Experts of a small language model: 312M tokens.
Below are experts of layer 4 (counted from 0) of a mixture-of-experts language model. Rows are named router (the router's row for the expert), gate (a neuron's input weights, with its number), up (a neuron's input weights, with its number) and show model dimensions 0-159. Each number is 128 + 24 x the weight over its row's rms, rounded and kept within 0 to 255. Numbers have three digits each.
Before each expert's rows: a language model's description of what the expert responds to. This comes from a sample of Wikipedia text that the model never trained on.

# expert 19
Description: Table cell separators. Pipe separators and numbers inside wiki tables of election results and squads, plus "the" and colons after infobox field labels.
router:106094132110142158133112130131039151198099123136117127135102092114136088142174125115151113143116127129142147154122145126150120126150157147136116123150120120118100156137108157161173108124130146120116132142146136255123147079112152127087124157129125110126126128125073154142120096143094098166134091122118147114143123107141118134110152172128144079097121101135117117133141128117120131140148151079122141107122137108119118131155155111135094106155104112107147131127129136110119116130116147
gate0:160173082079119132126136146137115120115143121139142129098151123160157131166111144178100117146126127166120117122115111116114143155118121102154112132143087146108122106107147121130144111143142112140139151154122116122137100172105159135132151139133093162138145171160130138152113113137152177166106176112130100142135163128112120121136065086092140134133135166137153131133109110129138102129140132069085110112067133105123154135098101123103110144118083167175117114130151077142084095158094108
up0:136130122107161112123145129105121153125124110147146069104141145103154090152142081144136120099121161128134114109115134128130104124132148134177152134115126145115158178129130117151128077105120139101131126121146150120089143128104181149146103151131089104094142102170171126144143103162131141130191109107122152112154192126090145160145152094128126161122107143120163168108128107137133139117104141165123086106157122161156126136115166090145125053119105125146138154105156149148128086121139123
gate1:077159166155152103116162132131097116117142121135148164196126128146105147155139145151138120109122116125132149135118176130179112175153160103102126147040134114122173122099142103106117111127131098124132161135123086131131127177144129096124122151139158116124104126121138165134118123111143149139133113117118155142141139138148083162150116118168129176125159109106176118103142174133141159084137131158130103134097152135113117142123132161140096097126112136122110102151108160141086089126088124
up1:143110155077096159146124119113099081145131110142125094098178123107097089113147128126140145150152122117136136167092079160143115099113115155145155119155104115128142136164143123130134095138130175131160138111140071120140136096113094159142137075130106132120166146096106119099114100084124139095109142155124095178122107095153136109105133147116179141136116120112131121138092106120117154168125097109084134138146149118105164097148130138129127113162138125133166160117103106144098093127187120
gate2:139120144149130136132157118121126091095102095098126133105151119105102130111128111110170130134124172109136119156075106137137125118139141115098137132146081101126114099143153126128124103133134150154133154152082053156120101119146154137116130130135117176127120106138191083159131119102101127095138121122070161151114139071183106122162128174147132114110146118105122128165097116180134121144165107086111158136089124155157138126152138142141155098137118099090122119146132111086138118157145118
up2:125128137139124123163134124138110161138084125126111124175151094116076112091144102113120105139145122127089162148169160123128127109135092128130132098165126131152148142161136128118099125135135144199166139156103083139177148130136148137125122158109126141133142088116149132123056089105119147114115143134122122166147129122171129124168112126129137095101128076145078110106138153136174128069095095091143105120130149133104127097114134130120119172142108099126124094092138118112142090122095100
gate3:118155119109119115113156113132197162137129098158133127063163131135123154127150116162133124140112118129106115089129121105132157115122108129154185155152111110120151134134121131121097177112141133116139078078153124120128160122114137168108092137144121145131170132108148122163159152133094098116086141137149111158119119110132110108134127093125142157126122125117153098131122124093142166129093143135127137164162097155146095103149112137065129089136102093176151081129109167087146152142101089
up3:106121137107171096134115113115124128105140151117152152159144107095162150152105132144104134112106136156112089175102110107104088114095096171121142139107099107124121172148148109105139132119145146165121164095107161131145103066145096117161149133134141152145130162114126109118115122111129127131111115091126139117157100133128129117145115096110165152131092170136170125113171110190118127142136099125167107119125148108147154151082119153131153102133098148114099139158120105189140090095085170
gate4:144130115109134121133123142148139146164135086123118092164123121125106123146163122123037154122115109082147133161110133131120152155113129122144104127138128133127106138136110152107110155118132117112144135137100119139138093160097096124109105131140149128113135151122122133105129106108167132136128125073135115109130118184164107168149145148128071111126136126081185128156086167141111101131149116177140174137139119108098141165160136071140183155146139164151120130132126123107080095127178109
up4:137116136092121161097179130106135126143179112101116093128144142139121147135160148175140125111100120093115136111137119131138154146129126103151153096075115137126111167107112134151156073122114137115095140119126123132133143172085085131127129102127130108109126132113104144139103144141164129098142139124103113124161084133170128140123126175119110183146157150094170097138102122156119115111142130161139145133111135119098084171113137136117109156137118144145135125105090139065105094168208139
gate5:137134152147141148114129097116137154053151094147187097100189117113124137122139118135163111158147115151096149106113075140117118128100162142156131129145081088110103116111137127132135121161115133111132129104121117113155136132083137150176082110152107168162095131128149148110132180163131134128167144133113127108122088131120116091108137123118102161098164137100168142165113161132127124126150147124116133119118109110134122151143163109136141098163149152104116127123181122098136128125118059
up5:125135165093126116064144136100163150096109104136101146079108126113082135138128148109146093158126129177134140097127121108119173105127111127144120135122090086093136151114160139148110138142152145105143116096137137134155119126064125140157139174125122141107119121134144102113043174073105152142141165121091123167141142125121112134141157181107120140120123121099140131163120153106114089144124131102138096141110095113137119137118108127127100101092117162132142131154160107144176135133106144
gate6:136123109108151112078178173114095123124147139088097142121132123136127150120124129162141061106095126132140095126159132130152147131130139124093107131145123135107123133107131132124108126150124110125118143133140098129195101152133129103156103145132124158123132127126132109129174104105200114115116113106111131140089134130082164139109133121122115144135180122133169132086133154127173130096150130068146120101067102162096183161147128121140121167136108181151088114130132105149098109125133128
up6:109111114071197157130111104143101094089102094104119158154125126111137135163101122099153129132138122104103105127099132134173165083175139150113124122132124131141059131127143138140143125116121168140134133157121101144154127173119095128136113118129143175121102102116117120136121073141116112126125130112078168093125129141116156137104127141187140138131138107112139137152130095154100115129116173113118144167107115129153103176129088122193116123136143129113093128144103153118126182101118136
gate7:096114086124128140155101122100126163140103110148152112142107133132106114132173162133128108102159174153109121151178171107115102092165082175122084133130151113115102089158123112164119101111098153141130109095139089130141136112135123161173159166143155110148130090131117106192117140128151098107099122139107117170146127129124128134153120147151144132176096115121148082104084156125121119141135135133115129140085151060118123137104113090100138133157145141131131119119158092143121132110147124
up7:117113119151153158161108160151132116147106144122096154136129135121095120140132146111110170145120103137113153171120108124131120139148150121111149083153125104119118150143128158191125111138171128136094118158115123163136108139173086092117130124111143086120125138120142130138149181134138111124155096108154175166123118128069112126153105135096167133104123119151123157183126083138104142138131136151147107080153173100151113184088148091153131162135142136105145120087096164113132124140084151
gate8:081094093123154149070133152132119131164149158120147143134093153119158097107115131148177128120144092136101086120082149124095129090140134138148125163130119135114131143169137131158126124093067117081106120154141160128103136111158136113098165112134143154127129149114118118107150117121125150143109122138166141106127098106103106115118157110095110137151093129141117083102115139181106142129162164118172135093120097086132091117130142119099149132120146130113189183162150144131138161133137150
up8:084087126100150129091131142124147091102145159139175115123158130142121143070118156129104116099089119102164113121132165140149124142112109106137137125103102112103127159129167140128106123115148110131155134128181153129117099150125102116117131120140177172143150177132089140151141173122134099169096109106128149093129144153131111143127075097175111127125120131124140157137174128078146104100113138119112103117130140091129125142108112105190107159156113095142106082157108143155122123170140106
gate9:167111129124107148117087146139095123155112090090130134114108115175071117125149105114190145086158083090126161177160124164152109128128131117126147110126133125143150143157124104169130201156140114103127097122122169126163131157162115089127100128152165139153094125150127156143140117150171122117130089149138161104133122130123127126149146117116130138153112121133087124113171109122094124148115129116126144157182131088106121159157117130134118076134163112110123126162130167146131114117096135
up9:088174117145168143157102123118123129105111127150103106162126160122109102127142109176104144166101146143080130116143140110119128154130138139141137127143135179093149140152158123152133136120150130140100116130126131145145122168168062136158123085090139159148127131086110135086127112157095139116134122139084139140103136143095086155154152088110117144095105164169111115172113152162150108117096098143088127135150149148133132140085104122121155140103124144146120131113117134076145092140092073
gate10:117112121111133161129166137131125091103134124078158123178119146088112143139144127136127123104092148140143091147155177126090113136131127137101142117123160108138141180136105148099109137166147105150071127084117110095086135145114107108102099107120135125180172108127095115140095132115138072153156129096127098150155136177096157163108110150096126170131151144140138138136104136121161122138122169150153146112148105109113166132136117097126139160155137099163132104150134098126082115099100105
up10:134092105085157126131165126198161120111122142137101123119132142133140137157130127154175108150168146111111105145123112145105134130115140148150126120182108130103117116130149166114188119134165114106123120118111147121075140125126145128138095107136141108171107123147148141146167134114104148133109124118179159157135112080108105153119116120113110123114116126138098112132079157164091160102118096104149087130160137204137110107101148111129136101095144110168141100102103139070116132131104110
gate11:069114115113151159120130143119112176130109133125148090139157096138140101124106126153121131071107086139188103095133123135137104134074154114134156128130095103153110096114122145153126089123165131098106123123057168111121095107120103141115137099102126125123106167151140132144142102115151104140131106165131135128120166120105094142115140138119156141142106149123142128121180088150177125111156144134108099131114074112099080106162113131107126132135177095118168157155108128105115137115138151
up11:181143210168087115133124091125111121165163134138113143134149149145114138126113115135120109145136158147143124149112084118088134121106128114137116098104090148101086104146129079122114108139121103166132119117128113132098148159144136126173109155149118117128131108093125108104093136122138141104129133120116161162106128095115130150155099080170131123139133114177137130090110094150147155109089128102160157163123155157151155143109133163126157133097126134175106118123090155115132112068091107
gate12:119093163135143149165120150144159114141110130175117103154130132108161135136111087131126134139099143185157101086146147103138106135113084113123140129116159134159157093141160136138135096120118112137093099129124160113091123096173125092159135092129159141123125129079131132157135116109147128122135129131136090130138144110090123148170155120131114134118102099118182099040117129129123150120129169136105127090133092118099138119127139121112165150128162146141110121094133140073166126141064114
up12:112104169089088128135119164132103102126163140108156171168137121101126108114197134083166104058158147107072124145129134110168121107130110170132111140118141127135133119135108110144140122118128168155144105162135116137129146140178104111147148097165168120169137146124153128091127154106117107107129168087149133153137148061097120105155135115118125091131114134158115129135087141148103120108128161081120139127119119109126164134116132128114154141170137138156136108117126133147107084103111135
gate13:124098094110191113092116097165155147102119127117109093109145133142145138127099126163143106123087137094156095100082100153138123123152159121131111094107110156131122120155151173134158109180142124084168118136139091122090135129147134120140117092126144097124155129160093136137110155113129124125134112160132102116141132101188146145149151139145118156122162147109096130128125174172107127090177173125141151128052132115114114118136114119166125084140141125138133144167112114120096110132151119
up13:116159146139125128145135086119140090140151123100122140135140125124128130143057128146121103121094140141102144132152105175141091115129150142169131150148111143166152115119174117071131121106065164146132168095120110129122132159137129155169099154155125147140064109132131099161154120172146114084134153141096113153086128141134105120124139143151110105116152146125138149127133185138122087124120144114154119128104149094094113105132106090099105123140171155124124128120143139161124109103115057
gate14:127091078183125144103097171133123127157110137107124152151140159134136061131143178176123130156106130083151161136113131149121124096114131125128119157160105109094114089127130056096162144080145136125089129104159095120129152137119143095093111157126105141138135115125132121145134146118126088089119121119134112162129088097131116123093114126143131124095108092162147123116135140162121111139153155115144144104091178105144160126134108116141149109114180124129121155138128100172164113108128158
up14:100105104190184124127118136146141121142149113102091089173122139099131119090128089108153089147099129089107161148132158143135148097124154137104117119133150147124101098149132154155149159120165126131129122148125112089139116124154129115136158132103167134098123116106143123152133120146166131128115128120132155167121127145119139149096074103116107145169074124112077156166117126129160114102145112138098125198098155187130093115147102138114138098125162076136124126160114112131135119161137115
gate15:113141134139144144107144170132130135138126110134180098138127086116103137132141120106084131069135132136147091110088076120138120147106150080111147152083125150115110105097129127117123202125113152111078182158158128151149139137125121111153136158121112145113130126100134112127119097121140131145139137153116113154103118131104166175172161172111134121109135158133123105108104106135130097103138131106141167109120150135093105134093157127124138136160057119120123142075122122140138105191136112
up15:108125146083149126123104133130099105162155120122111141089136145133122104116114135122132127166112118158153115134140121176122059106137130146145082120126154133136140130134094170130141130071165146129107154111152156102122125100140124096177162093115140148167128132090123107124148123145081166164103095114153127164116152129115147142109179119111154128181142124112145145134155152117163149124164140087158138122141128092073087135157104160078130148093121120122144128150126130142076157127109137
gate16:123109140153161078139084167157121121141149134144087119124144157153105102094101155110099122075120140139150129164143110150095104149122120069176120118086141145145121138133136117145150104142134098078121141089149126140121161149161143135117127137077175128095149152131089163136119142146122094136136113121141119143080132115132129116103157111202142143128159175129137147112169126136108115128163143135120105096142132153128090164122141086085121127152157143133153148124107097120109161127157126
up16:100116114098124165142128084114147140098126111101153119166156127132130102140194113100091138080144135149131121149113091088150138122141114123107144098111119144151164105162165142174167134134161115170124156118143142119114122153091114107167098148119133111154159100104150140112105119130188121128109127157136136163178139128151122123156137164126100132173106122126162089136081143112145097102082127112107123142110149131150099139173133122115168152121162167133093128135129137144122149101085138
gate17:171127153130124116161152135093091142115130120137167118089140117088101164083122136114123135149098129118161101156125119137157118145129159129093154136102087118105091145108110155160101171150114135088144122163153117128110159131106096125143153141160137117111115159117092091132144124099156098142158137174141094122129107130110117141109084118133148118167155139117158160127129133151123117079122140133141162177101181133150119118138122118114111155187115135154080130134087114082120154179140146
up17:130103121115158093132117139106131151146116140139197098109145107118146167117127129138170152093145146130133082167148152155126122135140197121072157117122095102116130126132155140110132120106134119094122145100163095094126096154100121153143095106099132111160133128113136177155084160125120112114107138124156097112106123126116093150097126161089107134110158151111112168140080102130114144129095171132121148141133103109131169091117125126158082175151143118138127153120136156178116142120099148
gate18:107149135161151120126141105126119092101161131114139111164126137090101147111125145132132099118133131136157108106210110186108121154166148136114151121144143100145102099145113137127132096131139159155116167141077106128126124161169121197122106183124140133105118145141109139157094102146105147146121191126163086169072109163111113127132111163136137110109114119133153124145158096129140127105122166155139148112107148138103092136173104117149105136111111146131116129138137158108131095139153101
up18:145112174095126127154138115067082181135194090129147119166122078105101132119131139131118124118151142163133092073152125158167141144167140158110113147129092126103096148134143173128147152148115147123176154125121122145136122104143108149144117165154105094131095139166145119122084084112126116138102079078146124123140145128137122162102112124155144116142133140130122135110122129099104115127137185116177109149124153102091118098133106119160162127137132104110111136133142123152155094117130116
gate19:134103146121119086136108152136147154132108139151089130124073136118109090184142139134107139147117080177097099122130144127104112106095163148115132098134170135059145158153168131087154137132096130135161101140174135108113140118158134146145126074124140108135127145079154159172096119110141145096125086087162138092146115157128122117108123103116144136129077143125117094142131144121097110178126114143119150113153118142140141123133137134137148107086157109151159138121081109138149121119090122
up19:147125127120101124151126103148147088158069098181090152156087120176148108123114142161129130105142113081124124128117150123127114138117108118181135133096164119148152139092114161143134099151116124108130107132095121084092107100143143096128139150126110176061151131117153121171110120172132148153138102117142124124145117123157139134132172104148179120141141131177112147108158131117099109115144082143165112102144130142151116130083138141120087110139070146137151159113128120101149142142156138
gate20:095049100136122151098108110129108162134103088121117135137119075107124142138108130149130120130153128129126135149122140109135163099129117142156097125108091154152135158098139144132145159139145127135141155150143192129135115187123095109132114104126157101141156151128107184181104104084102099152092128138127157078142159117106090158133115120172119170129138136097139131135180129142134108092113110093123134122116120159118143131114158151131149104156091094135093166122153152127097143153130129
up20:124142130128101091109119111161135158143131140143139122125099103143163110124132162148122116097115139090153096127084146192184125118111140099125161139104133145113128135120130151131142134121136154141150107193121132109101093106123144151102133104117121094093147150105172119163122122124144096182129100122112160115164157119116100133126169102130115125108094118093136104089102138137111119148147148178161120096156133164127119128137146082101102127124157120157138220146107112128080125135130146
gate21:156088097125202127150116118184175125135150103147117111149108151154157129154155109137112143163137131115130179093123124125085134120036123141142116122135134098101141120089115083117149138125160120148139149166110138123073089148155149136078119115081126121090138098148130126150136125140109152133142128127108136155109138132148127111103146113105133113119133085111092140103141094119146093129174143142130136121135095172126091117133118122175116112113145124144119110170105149160139122119135154
up21:098091127118147137152125135153161096114115125167134133185114132136131119128169152099137129123174137118122155136118113144150124115113145150138130109177192108140095151173119133097129136119163128115138097100133114121107112114132104083099131092099126116093121151104127132116123149149169099172125143132177115148138088102096073141120130161148143090100096113140104089133169143143086121141134111107107083143109125111152134102090126100078154153131157076123129111125118137152177134158137142
gate22:168131084162123116181113098123129122117161142126139109148127117180112097131083105144126144103133150122135112211125100139074113160113137131127151118114177153078111113163117132134144120113159127131125152111133102127087159138156159095119110103108170123124113096112157164125077125130091133118146147076136100159134129069112120145194148150120143144122121116126124122114108130155124129117147143119104137121144109091140120173153098136098122180167114131111132149121120155127133100137110130
up22:172171124113154107144141079115124098166146113095124135128114129126158163143145112093137096140117158135139159110106094094128114120140119166121156091157140166116112101108112125142080103109150146149167149141112084124140080123136148148091147143123148115089126109133139101130154092133145124121208158120117163101114131134120153122138122130104105090124144108150173139150070132141128105147181104113079113165133095131121124122181095119145153119125145145111150148118115109121118133171107104
gate23:173138142126130090134170133101127120135120148132106129096121138153130135150080137135117107145126135096159118149110155120102092142131113132117160124103154065139161091120096131100099134121151142130135117096099156133143127158155177125118121114134132149103130120136126127140169170100092131104124106137120133076174127138128130112092155114099129140133110080117073138100130117157065147109151094177173110148122103166111127117124142107137143056160110142101128122144146126175165129125120176
up23:093140111140102172101119142148147105129130110119124089136139136161084115109135189147156148156140109157133158116120156151109137111151117105146078098123130147144153169105163085144140137171086089168111125156142142109154135101134086138150108154127145136135151121143104158115138109077116160141111124129140139125115144137189120144146093154118125159126105146144133124145109172110139097151147110095112113136132131151087104120156086174088118164096145141154102136139061154103123105148129129
gate24:133096112114134134122121148148139161110131143108121133124150163188162143103152116137198090138106161086160132102173097147148107136153140126109130126123148099105093103141170181162122133119151116122123173156126091106106160146117096122106121108144143100125123138121129133157122115156147047071166076122133124150097158162138125091148120093107121155144130126160161130126164162132102110102143157130140128140147105134149107100112157090141128111131134150169117139129121128139150143150109132
up24:136124116136149105129099146123135118142105128142117111086129177130140119152138095118109148108163114140138134127126184142115118104111105104170146121128085136142157141124056098130113062104103106109100108140115142160154150115106149088107073144145175082107143132119121157108118138105110162138160118150160108140131163141120145147109153139108133115130165163085130136112165140127069143106097169170111109139122124151142115127130112148134142088094100107120172127128096182097118105116124128
gate25:073128105120123126130156124136181081143084143118088125183152132158134124139160120104113100121114138105135138142123161159092103118141119121159120106115170136148163084137137105157141146112137090137082157142101073097096158117153117087092134109135162113081121100113145165112159120115110119147151121127138121168138097155103113138137122157117138171138115126143140104155140149145151120119144122129124128126199086104134098080116186131130122133095138144146115119153139093115143156142108132
up25:137115162138111089129147119144157105107160111097110110105134166133079155133101122142138086100162117092114128136161140116070141130147132139151126114148137138139130106097151137090117131103157161090101128134124175140093124153097139171109112143168102143107096141152125112152195149142105170107137138118109121137147130184117157103112134104104104107111128155115130118132160145148060142126150100120140167170134112179160136176142120130137133131113097097095103134167143160117132155124133117
gate26:127117153169132136145129128094077133134135079129134142121151137117128102056142148089128146069184157100104126153127137137116106157144155155166164145106064132137120145113188119125160112126094116136099111155126156163122151118130114126125098145166126133138178163134126128134111105119148136113196084127086119155132129172110132136150125139092112110165141131126134126119139123148097087113113167139152152139120140146097131124156126143129103167165110124088143124126115109119104135101098114
up26:122075141085126137157124127124108105117154116107145133142112132162129130116114124107096128159124098104116100153110154142149134151119089139095112121152146113110125138170126126087105123139140147126125146128135126096107136133175145125169136173141166141101093103128162093131119116155121091134081127090188162122093124120109159064111174051132151131118138179144147108138107175131137187160128132122137116171117151186106110128121111124142137137147130114141100131140109110143155144109124144
gate27:098119170144127145125135136145154093089130134098142171120109122125118093116123134116143129127151113107079156117131143121126140145154131086116120146136153139146149169135099158161166080129185136119175102134142129125140134135130138138134133130081116118077131119139130164134115102108125157148106130126167148126149099124122089130126104140143111135153078086154098154100110162107101119069129155117152106056153140137141088094084134116099130113178179134123163131116084115126146119144098154
up27:163081162128173096131078117109182136121158169103111121134159164118142134138116138128135120127140132134083109160131100140049126151129138089127101091117126125164114114070162163130085115141119103102163140147153118153131175130089130095121081114101117168147138122144124150161148118119109120102132131157075119158113140144109106151111144126139087111117110134104128169112138111139148116125153126128149125135125098125127132162118113132173098157083130123119084145168107145150112136147125140
gate28:084101146073144132107147107147123139125131129137136140129116096101148110137151117106143116106122086112092135098129152105142130093131104131147095102092119138063135123136097133120153083162137101098124121165136129169129105107148111130117138153175084126087128119152132068116138086134110126125173116153122146151146163147152095136113173087148159134108114152091149099131149119119131121140163181135148136120153165157185123107112170141140096146130131109174136126125136129149156148141121079
up28:122135132119112151135119126137103155117137107105133130125108146165112176120185109112123138091131100114175110115146098120144138146153153115107148151115105144119148150096115137114132092096165083065136115156162133123124108109058159089132121124156155153111140103113101150119158133158128131155170120142080106145152126190195142080123141159108117100164129116100143091117154088139134175113149145145148151128122108139102177138116124140114079135110107139117109115123134127128102140131145133
gate29:112168137135102146141166123092129113137137132155120090091142117147123146128117131117115131122134161119154109139152103125148094140112104105153101156135100106136148072145128153100093119170144106111169092124097109135128106152122129157137135125149108113181158090128112129119154130064153138113140133189142123151090109144145154118130083146205162127104143140083121128117090117110109111115119122109124147132139128092100155157156071147112136148129145133132111105116164150144107066085118148
up29:141142107170107137101169116149143153108139098134127127110088145160152094174124149140069144151084105162167091121082127112158103100108091093173128123134145130107141162135130149123146107107134126125132130135104193103141118101115127115119148098151104124166104125140082159131106107131111143123123123142153144137094156117176126105083130074144159126137124141176109140153123116151112114118125144117104140080096113140133088127112132152088175130150124107123176135159106137095094129126120130
gate30:108156112070146168146108118131132145125142096158102145122146125148152144149119145154153134151075162145114101155172170139161151133132132149160120137129112112131124155167118144127142111133109096176149077160096108097136133109073104117151124130122181116143120166121157125078123132091126104159129109096135101131150160142151128115148132083096122143133099145142132130150104117132146135146153140085101130087111142111075145103120133065124151116133133086172114151165145120104098126151145128
up30:122167145150146123171082100146166097157089148151120133137142120090125118127130116135141093135071138122137131152161165113107139120125119151145108141152156140138154146118149125128132140138157114080145123135107091112117129087115142091145126113158186122099122166117156173141137135141088114145070123112142134146131149137169097141116142103116149126177106153157140135130121127125118125122159137105104118102131095130115167080063161156082133120122073122125142139144069161108120122140089118
gate31:090094119099143102080140160092126163124145121132142129125151115141120115155102142179123121152145135138105107087133130094114124163093143136140127110138171121142119097129134147126115154135148122096132120142180141134151128157157070127126126117126100146156138115104138137181110172119140153149132132136116128117094158068137105130122141148130038123103177160120160102160075142134115102119129094147121142130113108120107150126164156115166135144147099138129111112117169113140069122139170140
up31:091121123112166113113146140109084131105168158121139101156109165144177094138120116174161130102089180115110109103138139126120144156120127102150110130110172149142127114096143122160130059093147091118145147188165098118144126141131097151149098116142117119121139131126127156163113141168124130142163118102138178114130147158128088114111136150144132145103130121110149125145138158129140141115117112159129126091125082140144094099149168146121121125050124121142127120166128107118099114125139074